Below are experts of layer 6 (counted from 0) of a mixture-of-experts language model. Rows are named router (the router's row for the expert), down (a neuron's output weights, with its number) and show model dimensions 0-223. Each number is 500 + 25 x the weight over its row's rms, rounded and kept within 0 to 999. Numbers have three digits each.
After each expert's rows: "raises" lists some tokens whose logits its average output raises strongly, later layers aside. This comes from a sample of Wikipedia text that the model never trained on.

# expert 2
router:476528491492469488475514510526530495507523524464487528519479513523511505510481528462517501493517489513527508508501465527501466493496475534477484492510500515440507544550484535488495493499475529516467517462457536551515527474513512525532505517539477513481546487494469496507468472476474474447481482510547471471476476525501496475524506510471519445509466463437502494523526448507518483530541507435493504513508490535497474454502478487500477489513486504520506531486523499499452475474483504513503511544512467472505518517511511471488499491514513476486567450474441471483505489494524534480429498498480541493538442508528521499484508485486500514525522514522496515502487501513488465486497
down0:499502507438504437483483472480479488522492501501511485500479516506509450488458511535505488463507527489456504529517471468492488547466459509487492515525497527517537538487490515440489470527502497517487523484497497510452467460494472511503498534520539467517515525504495470539510475441473483500481529456501503531501482481472518506522534472503496526465516541493444499522514489549509475506497523538499492495505551513492528523442552489458509483519485514456538504463485497495491575496472509526449458461523498510510495529502471497513476504507495520495493480510535448500479469501578520510481504481461513473503486515539487507508499498521469483516483491487498511474501506502509507520495
down1:530489507477547496465495521518471485481444522522508464513480519488485496515480472529497472444476501505504529469508501541514501522508486525461524487503459485486486528437478470497466484504518499518500487521510494494480515470497477503495514501463528498489447491467499481455482522515517518523469467505502465495495503527457518458494475437481483551536534497477506525501470498519441498471507460508499486489525519487489521547498497529500505537506534519494516472504526479491539500514528432533476476530519473534516442472480494466484535508540510528502553554507527472476457494483495514451495515474480523492497519499515483498488483511526509538533505482479446486508535472492501538485523
raises: " in", " of", ",", ".", " and", " on"

# expert 8
router:478525520472485512485474515515479482498521505481511484506480504497493492474505534494491464450485479522495517478513474491518471472529427531531512468491543488484523505528509529493519501517495495502471519516498544508513491485463548470493526506508485497497491485472476536501490541461481463465477517501534454515460463489456486509453484557478493504481484454486470458486517489533502531508512484498515475522496497567538519430477504543469507514530514496522539498540514526495480520485492526477490497517499514504473525450515529503514492506530544474472530470487484509484537484463516523524477506505498495494547447524508509521537465505530547546515491539525517471475514507545462489477480
down0:471510504482531490519502514568489518514542505521421504484454493535507510503506483519465489500512512480505482493535482522483495503486526493451489477466483509546480504494472544479488492509531553470518537488478478505500470501476483467464497462504491488487483506518433459521528482542510483514497501458479519508568456501489521500517519502530563441482457467489489533521498474506513516526508517492517534476517501478484506469504488527504497527499448500499546491531536507531474473495496499491435500453504490465491491526542515514554461490488502490493490527519471557501508487489488540488511526496472533497510499491507495527489535483544510494478502501492511547494526498479475539501510
down1:505491511481521522491502460491504504506505541476502494492519525522507519498532495478493489508502492522503458508533484522513545515496487519530477493541507513512527508520516482500492485509463461499474477561491527521499497500548501458558541519545543438517539555485513444541486516467510495501505476512556503535428482510498500508436506517492486476486545486543455482541481505517538491482518499518485508491489502514515516517499506474488524482503483468470513490477494499506582521511502481507544479497488509468476474510490527497507556480525483463481486529502487520494502524498509503518500471523488490522521493557571529509493506481506511509543471497527491526468470531507476480455535
raises: "s", "-", " and", ",", "/", " ("

# expert 25
router:481516516478520506490476492535464506512495509511479469517481546493497472506487521492505526485500493502477492532497467467512468497488484520507496487480486505453545494516541516475518505481500482513478517501493572489496493481456537494491525476510469459494526488498470500487511521447493489470520488500542499520483465529483488534485482512471518489502515465495505472481518428504513522495530530512511502548509501555508510489493514513474515502495505497534549501492503520450481520499505475496477482470486502468478486467559562452524474432468545488510540487488470523473511453490540496509442472500521521458511465437515507488497537501524513554518509516543492480498514544528483467460489
down0:508489501495507492509483481511465499493509507482520472520504527478516482507465527495498487464480521562485486532534493500529481489509485488513553494488500507476544469470502503504503447532542449464473508528504510506474456462515521496519509492477514482513499512504490485466485506433462506482504515483506489524497500502498555488470524493472525526503535501511488467527543550482510500434504509465532503451530493504494500469516518535476520463475514458549510524516528494486485549540511515491520454571503483530532504485484524479469509491496480525446471483545459518513536516508505485521494547510483506450484467496484504505482493486510543521492473534547514459473523510523466477527488
down1:483479533486508498508532504507477474511511505507487473499534495529552520527510514501489532536517501516557499561512465533494498495533525468490505478489512520518465525485515495497499504532466479486457487525523536479516511482498483472502472503497490502490500510470506496523488484516492511537487501494483549529487494509517484447537515532497484473450521515509523446567502517555494444509514503471466528483493472495525484525494451530508479500502521507492533508486508595490482495498501530511528552498491496489503528501513513443468507516527507504523503537515458523504500493521465521493550518545492520498464542508526490494536547462455478500535495491560506544511501509454523504473500
raises: "-", ",", " in", ".", "de", " "

# expert 40
router:461530511507503436492495526530502485511542507456502530519518510512519499471446488490532493489472497510524508494552504485485514488486493510537515415516522518488544512543495480490529526519486485514498550515471521538477490492477493509523505515548508480478548474499461476498490489431503542475471475500500490520494477512502442500503490514497511537535493469500475506490530453506486493491497532513514495506499496534509518488531504508462437536513496508494545479518500490455487534510525512496485502488500510443469483473536529507530470476469517508454539448510466465495489534478540486512465489513502542513531494514494490508507557509506521519519531506547478498465489522520484462515505
down0:504460491507503462497477486532508502495500518530475438467468515530443464490552504521500497491506508511429530459499458479535524516505504519475498560478525510517530492476524491470510498507487437460505520515553494488451523524502524518494497496495531469516505493512510504488544537480500499528492530479494520546544483477482490511452446456443500483497496513514533490435475495486544468496528471485519483541497516502546535516497504494521472492495512475476456490492523504464478458495523497492513503511485514508494512497490536509511516502486511496528512474481502474512543482482501502517510489513519532474508517486494491541522551494563536519516514506482508453484500518548530501459511
down1:513465510470520479482472510476465485533528502449514525458488485543539498511511528499509530458473538512481511526552476495489493509502520489479470522484497497447497514496475505481462465502473483485501481475490445520470467540480488524523544483475482483513460501468485467550482461495511502552519488512541489517510498482511500454497478501510523431515535515539497528481504508485511486452532466510499479517467501528511509503479541506468496480479511516479515504478483517498492567487481460472510489479496534489506489495513497525512452491523500480509498468495504533479522498482509498463499473456503514517450511531463524498473498516474528507485483490513437525450477512529463464527432
raises: "\n", " |", " ="

# expert 43
router:447510535496486478500472494515495486514545512486478455518521504513539472465473543522488501519489472533491530500514463468466460475504433503515448523533493499479533537499498524495516495506527519504509501506489502541520488519471529458510490524543514492501534457514492515495523507444497489443507489513520491544482530524509489474456498513506552542490496470457502470514516486550511553518495491476494464509507506525484460475524538514467471525536462477499500514534543537512456497467473541465470522519508538474499489497542513497520477497489512498485485454510494480494525496485529515539489499505543526509554502480540510488544524493504534537484522527507479508496506545502481491508501
down0:525484496470526513505523525497481516493518491477495516528470491494505532492519447509493507508529482527494486464547500472498499492545473472529501454476530546478467504539482499512518467520519513442487530540527525518463521501507453522507510443493502487528510490503496499505478513517531496534509492504503424515526535517499510497508511486481495508539497454508463542525480527540475476515478479503528463489478487491528454463503478487535529471525499527478496457468495446486487527554498461483486498505516478536499501488475483497476526543511522523513518466509520505508521480554459486507517496497510442513518519507519485524487485501450511427510457468498525504527486475544524477460499
down1:502522495509541515503486507464500497499487543534505502461491506506470493529455480540484505516527503530452517454515487504482534474480508475499489479472468509498500510509471506513485517466452478479509508509553488484541516503485499497519482513518488519458518516471488445508472490512491472552505492523510511500505516466495467455512486492538484524538543469456534474494520521518570505496528497474478523522503513464504468478539467514514540496530480477480501503525497533541524487458500499484485547544500481472471507469538525494514500490487538479545506505468490508501462476422488532446516503523514533527503518490494536520464469509460494476489527482490481509501446523534538527511537
raises: " the", " ", ","

# expert 16
router:488537503472485519506474584493492472527507535500486468533459502529490530461452520483525482486498517523524501513495478486458494492487489510519450494492524521454530543536493524479528531530484505493464523487479531493513502490514497493535494523555492500495473477505438523514482478482510507477488514549514496522482480529448475479493461514485486499495463471499463454483480520509511513540533512490534497496507528519455456450481508546481468529534475473480496501519508510479497504511488533487485528501545492503495538501527490496503468525539523457486484467480476510462520490486512547491453500552476538468485488502509572506486475469508506515511496516523477505445520490510487484483512
down0:517499524491512524496507515497487542502531478488459513499514481507480494550492494480480548501502500507503479477489497446502486459501468506540491518543495501475491500523481514453501473515532478463496525532447506561456478510489497476483532451478542524561518481467482494493490479440459474536504495492510534508458534470475521519481465497448537516496506490497491504500497465501507481547524488522528455497511480512495456477489536496505451449490525498486469455511478512484456516515487480508513515538463501524494513520503504523514496469494508492474485537534502499505508540544503491536518495506464474556545516495467509495549482532517476490471503500473480439519523511522530512499487
down1:479515501463486503442517451500509485541514486507506546501474515482482490512508495465484489517499474444517539539503491501490464502507494471505551472509508509532548543531492541488512537433465513466471519521484509513462507495530481487520491494483518480535509502493489511489526495558491500471478507508510501491500478514471494474498511488495475504486440527514542497509493523487502501509471497509473551510491534506493548519465505494462524528499534520515534531479497513499496452495475525495480511524490509492482501472500520461530459443484499485514497486518471506471501526484437464458516509530499545467516475508502488498547495479528512501460444490569474495487518533527461494536453
raises: "s", "d", "r", "."

# expert 18
router:466516530498500480490483509534532510472502524529492537517502526519492522503471515485499489522510491507482519505520455495538475482474456524458522477519526499466515504503524524509512485495529497524498545527470525541523526512464498490489509478525469504450543513506503525487494475426491496484485489503482486479498466526478499492479467518509563473522494489470526514482516467480511506538517519482497504522504507528528482471472485517469503523467524517529535471536504550496467460504481541478491473510506516489532484504507513430498492503451486505470500493465498485491512502422533536511431504488481539501545445445531512495460490483537533511549533535498482500486480525508494477479485
down0:537485455535517525480533505491485493450500454505532554488506543505523500500502489447522503519521450481499518516456506487507519538508502479463550519488531495487522471489512523503505469492474473480490500478479480537508502460486494560491472523501464535498500496488480516485516493525500530486463484523481494532502503515528490501560440508546482506467516489538474481472521522515503468517520456471526544499476483475519481511504519556564525519453508535516493456486477480463496465493521480502526462480485518478514493488485472492535488488540518489542517491512504506491458511490507540494480483529490522527462429497505532475506472526474479510508508457499481506495497458475520479498487
down1:522470539494489535505517479492503463491504465466449522496487494477494459471468508474471506545498509511514496470487578523521527519557485481512496448475482500474514499492512501474484476483512490495552544480472495544490520505489492511477490493508472485513536522508466520480532535520461489484458498561515519515520503462465502464493484468501486498517556464549518507499470502536493490534494456499466497499469493495470501483526512507472504516463507500514529496474501494519512441452551463518514486507475511514478508499484488454526488536464519505498487501489481523505505515446508473511503495495463513503514480479480519494488456533482501479498566472532529523429492479520462481482505
raises: " and", " all", " in", " of"

# expert 29
router:483540517521497486494483487525493514520518547473495481506500547531501483492477528500494510486489502515485510526532502453485477487432476520521509447497519523483509502522518500478512490497500482534466520553462542523518506514472539520533511478521452486455511410483479515490482486493455506471490466517477487554491499515479478496486493505467523494490530454490450486456499471497522504527520477481503517489478485521506482441459519521500440508536481492504548493510530535478510506445500496492470470559514544474464500490529538482547484493477515468448514505511488488494494521447521534488510498477521514514483489501508515510487483517494545513502520533515484464490523521524508477499480
down0:483515512551508547482520485507487533497477505479475507516503466444545519488522474555487496470490482530495438470465498499494468507519493480530521525496462509507545494585502480478526515466480494489501538505546530497507513535475501484509509490523499511474522548500497506505535568448468496473493514498535488468492517496486459516503499506457516543527494516487485503505470568491461511521444462507540523514515484484498538550520508488492508509506489471508502511464492501475532508538493477534491527537509498504468475526516471513504536515517490503538504501490489518496537496532502498499533550529518502491501515532476514448526547471477470488490479491501520467528523479514512526492522
down1:493523500524493511522511466486564484497492546508486531517479507504480530509481503481503536516488502523477553483513503509497495441494498502496484504479533488524428466497489530493486464505526499503468533504483529466486489468511534569499507516474503516501467522526522513526551505529495521467500494478491442507485527482532524498519517496470516494484532481446499507485458502437539486502558525519502514490491489454499484491516489496507472524481488479530542486514458470556507497518527481460466511516503565506514507522507542471506512524467528497450486559503510472478512503483513483491490489510513502519490488515515485556523491445533555512556489542487499506524493501501499508500525
raises: " the", " a", " ", " 3"

# expert 11
router:456526493497469462476521532523518452499531504481467502498485511548509513483472521513535528505506485532541548504507493498464490470506501530473476473532510500458522573529536562495527532547505511517490489496483518572533504480470510519561478528528518491493519482523435476482448473482443498449468502513526490484464468555487456463506510483523511482499487482482483503526510482504505527524517502473495500509502538519446478487471505492475465519481515526498524522482537504521500490488496530501496503536516465493492530500526537504497514495494520480463535463478484471464538501488526525479468501516500530472485505479528522508492525502498503500518546519518491500479502522529519482505499
down0:500498517468455456508529507471495439470490484511501507535495438508482491484571502450494487513486463456495468537490523533525494493497502501485503500480541486504483539469491516501543497523523479496522545489500493526521483525460460520523521487499533554524501519510513487520500481455515505528471491486524497518465515482500510537504470541467457504531552512520524472487498466504493477492485488469480486473492474497528498478464501552495480461514545497513518525485530513519577495508562519540534492504506462541480482506477486455527500497507495527529495486495487501536522496503511539468527532488476540528516498530466485511503516481507485476545512464500505490500477532536502489529525
down1:491468498505544504520503502513494511482433477507519496523535483453476514494514499512559484530474510512531491480510526514507496534473568521484521531514494476500470484454515467483470553530481505523515466445487485457471532488516472519560452517514519469455507497482502471494495498506513537487490497517467484531508521521521480513510506479536506468523480506487465498533493495491504508504446507530541486513496497496493498524516456487523457452544528491491528489468492492486472505512489481518531520475525502490509523536503487497507466498489503450469464451495477484491495481501529526511451451468527451559472507500474534521467503515491504516483498508524467548486549493515507537519512
raises: " and", ",", " from", " in", ";", "'"

# expert 46
router:473513519483458467478492515514493523505517506467453456518507505509529509469474535493536490478470483517476485546524477471510492481475457506491445501489504527514527487468492538461525519507492487519479514518498506479511531523478516500590523493534480472480517502504488495497502475499484497450530484559496469514500501553435459474445458522497527530477517484502519506457474469489480491529521518480511519497542499499503486446470509481501506488515456496501475486522518499498513536458476508458503500546512531491505482455542519492515496482541546493491478464483524491507530499436509508475488477509473514503485513469505510500470535544490555496535523512549505497504495497493512477515533
down0:481507510489459505441543520459479488488471472523499498465514490464481508516514472512554508468541527530508509508537514518557532511501490548481538523485542489489494497461495454504506507501525465473471494500489504548454489512531474502498522503479489507496492508479472466512574495437491483516518504496481499539533562492483496515475515525473509475502455492542469499497470521495476502531491491504475527516535475511510496525495489515504489495495520494500480484455513507462470528513524527523528487464506485536530535454522500489482488482559480492518490460497471510438482537479516485495497517485465491493481465522467517487525466511484520482480488509491505493456478524560460536484472
down1:528527480549489506538493480516508514513484488472527507558504504519497522482474530501468515501446506546492494503511496500484512483516505500511454568447513529519456464473495515492492492531536537507471531492497491513495491499517544526545493535535504466488480511512537551527569485498503523507514500465507504499492520482505507475518510554500521527458548489487524506452487495521476493477480464521494500496458483446493481467520507536529457488468502510505471457520477486509513471504522498522484500491537534470510476511500528479536530522510477502501539505505506515562516486485482459474557483498459477512460527502492506552483526450497543528495505498497485524497509510456530510497499
raises: " the", " other", " many", " a"

# expert 54
router:499533493475512488503462508524520529455500534500466524534472493555528526482470519556490499522528505543499506487523489488508489524466484504503505463508508504476510477518472508486516498471495477505507547510482520537518524493503498487501522474506482499481523517490479506513512499450519511471482443512469482501512445537491508475494471508497535489548481482465515516486488485510512510526540503452481539529502498506515511479465466506487470522526507495505537501547503552468475493511533517500460492528509499473456493510513494428504481501500543474470507507442476487472512524446517511524465475470499539519496463461516540500475496499550520517537551518562474477489482484531500468446483
down0:481498517503467523513497475476524516496490518465507473542469477458481439473516504501502548502523521485493529525529488495489485525487465557463513516526503515480442494506522520495458465523516472477483517495473503562504520542495523470500470458482507454532514543519510484520491501517538541523451519478515521516482499487507520502526477536511520475483530466489493527495462498478488497570499496485445483461471516478517483482436487515511501485466503516491454482503513446499522511478514509494522464508473474521473519561479527487529505508472523497495515500502502476495522545503487509484532501475491504505517497506510503457514517525464474518505470526478449465535525470470440512495491
down1:503485481529529473505507479454463475491504514503491499514504493481519519466481473535503506499510500499566518481534484508442512520517465471518494503495503544493506548505522478519504496485478482509486523525508493450482505531488511458536504505489520497486504498521491449496489497584487468512526507511453477548506516521495463508467502493474473535492530485516520492496481480496481511460526516533485478492531508500533512574496515554492531491511456511449463459523462515525537517488497527455496522548472524475484461504484452507505448502492519480516489497502492463509481490468525519471519486535506477487520499489487507480476518495510495487491503526489467466550475478420467501474544
raises: " ", " |", " to"

# expert 32
router:485516512461489478478487510508502518519515512478482511535502513486502507498464562498496497466519498568496527504484497488502473521496429557502483500471489472483534502523503557471555484517486463513476533507457528542507492478477529455486503495515465512457526511498530519498477483488473490451452510555485461504520455488476495514459475532513487519529466494486525490458523494513488504521517484480495491530555508511508495460490477518482496494508530464506534504518470511491457517477531516467505477492530487491463517476512488488516482529446488492478512497489482465501549501446532515472486487501499502485530478488506545509492481513478489554494533541554515476503509548524513470478472
down0:506498516482511472521479434485470466505511512497491508497534525459542505496477462506492514515479491469549501499516531508468505492452512488533549466499511477493497517520510471512456572447453500479497510506501500458508484487510449485510521487471497535545471490459523467469436506485485494484471492513484477478506459508527523512528481529515484479504483477488483459506502491507478487462460499506483547488461524501478512516488493516485519530479520497483469511510493543512528490521482527512506551487494472593535497524479542516536548510522505490500566486521523477523520464474480499528472482520498535499522489497499511495533501461529468515509469505500495483444511484506485499498501
down1:475505502501464468478455455500448475510523528479515527511549520504470469495514509542542494468505488485476487446492526491495512483462493527541517498523510477511532488471440500506499528472494473511516510488518525472512468494490490520561492515462501510499516501476512474520491493487540505473513456486523480457467502508483477463496498513462512561521512494492521492566482550490469476487491539513492484511463450526506526535498518509546484526490507516475519486486533497520502475548499472475502480530522519541550487490471492514479521536508500542509519511492488493474554502487484481522524524519521543546503493506510533511514532495493545530459455482540467517502503496531495453481516
raises: "e", "es", "el", "ek", "em", "ar"

# expert 56
router:457541506485474491530479522545490470505524518458493514519497516528494519476488514478484492483465502543542525494509462481507488510489493495531540446536556520501537535540492514514511527512510491535505532501506532517512536478475475515514492503538483498479488430527461523483479519439490522470512482498485472518534497505479473510456482505476481526533483463506478520524526496517524508532495487489512457483524490540497482452496479528472495517534486518500498465542497549487484501515508540487449553504515516516483514487550496524504499500493531473467507433473481474476521495485529526501499466518505548512535493475524517529523476545529559500511525509521512503510516489521471515502535
down0:481534484475519498540451481476492502491493468506535494514463527500491449523520477522468508466449509481496475518557494504503516528505510500547530509509514512496537515463488520477501478539490515478477503523525476545516495506498503528495532488534481506499477450464463504499546490507486497526496504504486488498486463467474531473543518449501457478519476492451520509476503535466501460500535512495535460502511510534422514517451495541508489475506478489512514538460495490507541464494469497517480495507518508562482483483480480490566533506517521481494493501461536505498487474537489524447511493506456506437501495489531527525495522474480472512534529504507499489522489510518501511530533
down1:480514553490468512517457539490498504479485507484515498510478533494497471473495503502483465518497496509486511535509530488498478487578475519551526489514518453497497542510496464514470490508470523479489527514522482520510479442496501520516500496515500557500520528512514507497494485525503514511473485493504480501512495488507480471489491517499418493504504558545483477571491466516458466502496484458495493486505496487496516569471472467531489450475485517499491517543487513535449491454515484532530536499514479515491467481516484436519498475513439507501481525457494544494526493507510491489512520513482499521489503482494458524508441499467518435492514514489492472477499506510458493521513
raises: "|", " who", "-", "\n", " that", " |"

# expert 31
router:491515494455493483488482507540506520491504493504496479517466531471529490495497548491466509473529473537494526521495466489525474467462477532462452490477482509450559492487525551457552505520477476516482552468481527518509510474474570496478525490507471496481504500472481514506501488471487480467471500483487459508504453502476477503502479553477487492520498471500499505482517480510506514516527486490515496511550493527513498435489474513469511508521507466525535523505505524483430516482508504466474473471510505503458492464513487455544493481461526472501519452503479507489510469442528540505464497501488502470525461479494528515506491540514507525514522510557492520518502531524510475472504
down0:483550504484445480518489514471505525495502466492458501452476519503510479518513506508490447509480534456458533451480501511469467531541476483477487536497547486491480493548548467488496499514528476472433527455522508467502484511448486526491489495500515526496479528531464488550488491445476507473469511541451480527511494535498487501479465499495565503503504515547540501529453508477527490503494497524478515512495486497501519494513488513457500510509477519518524491548522503526516534488485481483494509542466462531515488456474492499500507524473495484523464450529537503512473491490505458510508486506498490505510470478487491505525473540535497519474508504489469515445478511533481501501503
down1:519487502502505502478479490505532510451449503493514508486462475486485489480482501520491500504464550525455507524463473568456482487488530524490498518481524521508505497522506449468504437437507519557478509528528499490542466519524504492528493485478537484495497488512528524483532519470495552514514481507510510521486535514445495468538519526450507515545477501486492501554458499500497510462507521490508498485522491525534492498497498465490471468541514534504464482498506459460480516538498530481504536499500543543498495494467511505480479484498445483494479479482532490512519474475533482500510490493517515525574488523517507517510469548473496485518554507469510512511504510543497518519532
raises: "a", "ist", "-", "man", " and", "."

# expert 62
router:473530524516514465483497521538496489513525526483487480528475529504502531535497540487481467491522479512543521480502494499505473478453474512466489497489508469491516527520503531468560507523511528522475506491496525537503497488501506478503526513549489504462496457479481521494512502458463465427476447540502496486494478503501469508468483501484553517559448488492536519485528473509514493526515472507500526522539504530524496480516470505487503496507510462500486530511509496489440467506499508475469531519538517485482486502544555478481470500499518482483512460477463513484535480444520499535455494549547517481521473491523531503499520528531506492516516534523466504469478530547480491470529
down0:462507507501518530500527463519521485437536542547502493521509512480442496523496489479514529531514490476475505557488486539519480490498490490508472455497516458471497506487499492466476546499519542473497497490505489483497512514484499526471492477540495478508540502516427518477494468518481465515543520472478480496539459527453518522504541484519528488515490499514498508500494460506519545506483492519505488484543539501447496523511497481509487476468464547461541516533517496503492497525486469489467461485509520493501506510519501528510476504510499475469517492506526523459535521464440483541498531546570524484497527452486540484470533495492472491514512515520495469449493503493514480488495
down1:494546492479436456519474461469503502512471477531445501472490502500540517512511520487482506512505500462509461496529481518519475450521484484492497485491552500522491498486497507536451493496480544463469467497531500509545538522500421519447492504509483517535514482519502456552491522546515510504529497505476513536515463534491467532494459550520545493514498498479487506526480503476459472520460504478503482514501481474512483542521484499475454499492511517522513490517479532503517455504505483526484482506508475511511485498540516492526484498503463515470522512478470521490512515493490494519473474483491509479507513509540516539459551468506470514490516499411492519499527517460521494515515
raises: " of", "'", "s", "-", ",", " ("

# expert 6
router:483547539487524480504468488548501495503519503514503486517497514494515487520512539520489493477499468496502514482511467487518457493451477522471477479518474498487528558513508552475537482511499527499478496503503526561519512489464523485484507516513473491471519458488476524491511502474459463448471506531491489483505484498496472497467481525459543461516454473505516490483521502512497552547509501490482519505547504522504514449487471525481504491490473461546481521524517501485420473510504522488442522504551497465469506459519530455514478498459520511500486490472466502488516479446519538518472493506504520493513453512536546506499507513529492504518494549514476476483479540532510493466508
down0:509506477490502473501513502521479516540510489531488514521470545508548499492506479513471501520527511552475561492527487462473445496501496486459486522525532498502481492506485489523520445513543497487490539527479472521456505476468514528480510503452488478511510531486525515522516485466490504524503551493520469481481481536525476485503482527486513497496537510518494530470536515518511554504510497517505490514522514453542517465515497496515469457460473487468485501470494518521542502481481482455563475503499508514491487519537530487543466560477507501444511466467550513467464516530487476498513530484482505513518537516470508510508507503452520466496517521498499500501469547457558482490495
down1:547507472544488550540482500465504506467527507496464529501513522526490492516527526502513517545529503514486508509488520479478525510531481528534513499523515513519529475495549480523487475504530463511497472512522524506503494473489501488496488473506536487527511553500523484486543525552514487497480503485495512493466476491515481514471562540507480520514479480500513499465493510519520463491515507519529452494527519477534488526540471499477483507521527512520508527489532528490532523417464532495486468493473489488511484473526501476488515474493442516548500548498470450530543513473521542468479502498501496514495477531467440496504518511520516505479494541514487480508470534429510552534491
raises: "s", "to", " "

# expert 22
router:486518532459514480456458518512505486549513523466467486533487502499511525435484518492505477505496489551506511484491510442501485508496434522514488483491500508472528486491538523474508511522490486500457525523518549487531496537491484492563512527579502479512514513523480520460492504471483466460508503523508488517482445530440502458430466526517509496526497471491518481496480496513532525561551484487485465498537504498465466478483490506503512520510464477466504461522500510501495484470482517476460479503540517458498532488498517487499467507515519510460496501506504482472511504459512516480495506521459516484520509494538537507492527486548516507527532509503496456478493515497476476499490
down0:518473513499485487488480529518546510485480432514472488539456496522502510497520501485467500509511535493489483514507506488504500485536520506491536501513531511482490477484537507462530460494479493499504435495496548482499473458481536479472492533522476518516497535523500522479488513466497508515523478528477481492489523541453526483476470553519515469505518507529495475465539541523491487515463488476536463493490456530450478537522525464502508506495488529505500521489458497517500504512497524533475469501457502533523497529456524483527546428481482515519492475499527523496510498480521493500490518433523540501518553443482494457540491481516493476496512532456495509488490514468488502512445
down1:467534505506482489506537538528523475461483484485492496505464453500538485491501490481512503526506509477483485483459484531471468451511468548504526512465489486492536537559510518514503484512504467493529518547529492518525476441480466506470506472511502508530520467524505530516507520413498492505511487465524480500470482453504512483463457511529521504512503467514498478502529513518549481469480456515480498512516514509476566466489492451493503524503499490481505456525556487532507497506506477522514507520507475515462481517509512523484505541494508497459492484546507463476506534531491499500471532524481485523563523526542511513487497506483510539484501515482499438511468504538477527489502
raises: " the", " a", " \""

# expert 49
router:509496507457451466473474531531491526472508516467476485533493527513513509489452528522530492452498518544515510525488486467468473510521484534494463497451486526472550511520492504448520488517468464499450541517464520553483495487502498484509531492534479507487503464510499508527488460462487519480486526579533468521526468505465513494453505523493484509508489487485482486452530498511508502509513499480509480489522494531476461460506506510477460487471518483514523503509511514491460537480529506456494434497501508500485498450517475497534505477493544493457547471499493489505510479463522490495484462535472495497537489475523500494522490505481506521462522523550482496501510538542521466519521
down0:444517510539493519464519510489522505532545514481527505525539521533484452506469523524487497499481495512516473504513516461500478545508507485541508522492519507515523456473535472491497507472482470518488455518530523492510503505512515534506490503499486556516509491491498450487486512545470458463463537526489510506488467484428523531499496402522469516514483514486504465511511512483490488503531519506441495547524469507527513528477472461511510486507476509501510497509490504557504449512502485523491491474519479506497487492508512526457485523509503481510491502494465447508475471450503534484513521526527496484495464486504438458495500499568477478495486475503504489493546514504470463513496
down1:472515483519496469485481514474480478534483459512511498490490500567498491495474504501530496542488525454491496491487493493475492484533532468525529513532550497507521525497439512505509497510501478488460494540521523501479508504538467498524531500465478518485514513482470496514546538519480430484480503478455457480465508483518513472495486517456456475508524508486518524516497502486500518522512468544516520491493517467477559522492483521529533508483488496487461481514502473462493483558474444510498464511529475487488512551493486475510448489515499469521518550466503530506465479470485501552476471500497493469464503463504489488502528477529564490525508504498535490477524523457462508464509
raises: "ed", ",", " ", ".", "N", " and"

# expert 47
router:479530502472511502488458539548498517508512495491501503534454504511527503508515517495481495492510489547513559474470486460480473459507481515491447484545538473495506539481496546492516508528484484535478497524505524502514514479488479455519529493513516499502485481480468508493457504461487482464509492503540425492461535530460482474455496507486556488472481472498467481520531500541474541534490476480492475504494516549487482490464520463493478525501516482525551486532510528497493504486461524492483497556490536469500534513510482516521497493513545473463530486486473485457517490504509538491520518515534517505521504489528520482502492514474509549498527530537480509489510509565473468470478
down0:481473509546465524482487481502493451559536496480465515517456505501504509498463466512498514488534509548564497460496518477478524524496532519507485475503507510485468536501514467505499456488558521528506435502487486527481461496538504519513535486487487474516547474447552512499481468517508510486505514465453520501525462490557515489505503491515475480474498496479476495496505547502524503464502508459526562475493514494490517466482490509509526493490480519453477529499478488497473500543524480514501515504478526489515476514513487498450485465501481534479513532508478537511509526522512525479534459520516531483480494519513490473517543485500490498516461509480479568501515497458490534524546
down1:490500507523495495477453451531509484471469489499466507443464466506460479502493450532494513530497476545493501515481488484512531519546529489510506481496500493490491516457472475527485473513500525536441508513494520443481513548497472517500541536516491544512496551543513492485515506455540521486488513556471471494537505480531513493467505479531486517517556521526530513516492478497503465539508505541507459472491520472521476512519475484486534524491516524522539472502457524488533527518521525506489434461495505455492512455493488491461512498529463476509498524477485503525484489522546514517474534498489507508487485475500495481497493491495505452492522482512490459457517513504488537456510
raises: " ", " 1", " \""

# expert 41
router:480523498491487506495495524497507476495550531501502476487493515527510517512453516506536454482475493509512517493485513488496482521504502487499521507514510486489546507517484516515548505557472483502519515524466538550554543500483497517552504491526483479469509448501470524528505468453465536479487517522486475506489467534453480499451476501503487483504519458530473496451523521525528518521508524451502505477488495490483490444487467502448452514533522513521493459514552530509438481518498529483486461525515521514502505449527474500510498490519537518470485473491498459484533470456521537460478479520495530493529503507531508492480508527482556504481496491528473488500493528556494511508534
down0:525446508527505481516524544506494499483543491501497508580498485503445496514465492519503524514517528496517522513484502513495511501555451535513526486492468495508485574460483513596506502453506491514491479464497544492500486495524468492495433497468516508499504516528495477512493485488511513543486493508469490466502504485512516493471485466512464501498519483488524507502480487445520503485508485524497536509488502519514555504439517487499497488506519461514489515522525485500545470517484499476528529485518460516503528513465499511507522478458465522483494461465516469533451466533503475519485432537480486533497514487477519524518465474517494519490520498486496482502537495503519487551517
down1:498521517471533523528531493507490527496463524495516470511509480495538553529514570531497506494488502482528516522471517467514487512488507514546498460528524531513495488494536439526503534473503555565506515520462475500493530498519511499512536506481514506511516492494514455527466503570504512516561485488565531498462477529513487501507531492494495493472446493456527496502542482508501535471475510471494509524497500483486466563498503517541500503519516462527463484478474481494527494525474513503490486514520536507485479469474494501469449542538499534516510540502448495526502520514495548481488496491522521513439473511472498493500524485506463506514512495458510515497521518491504517491524
raises: ",", "-", " of", " -", " (", " by"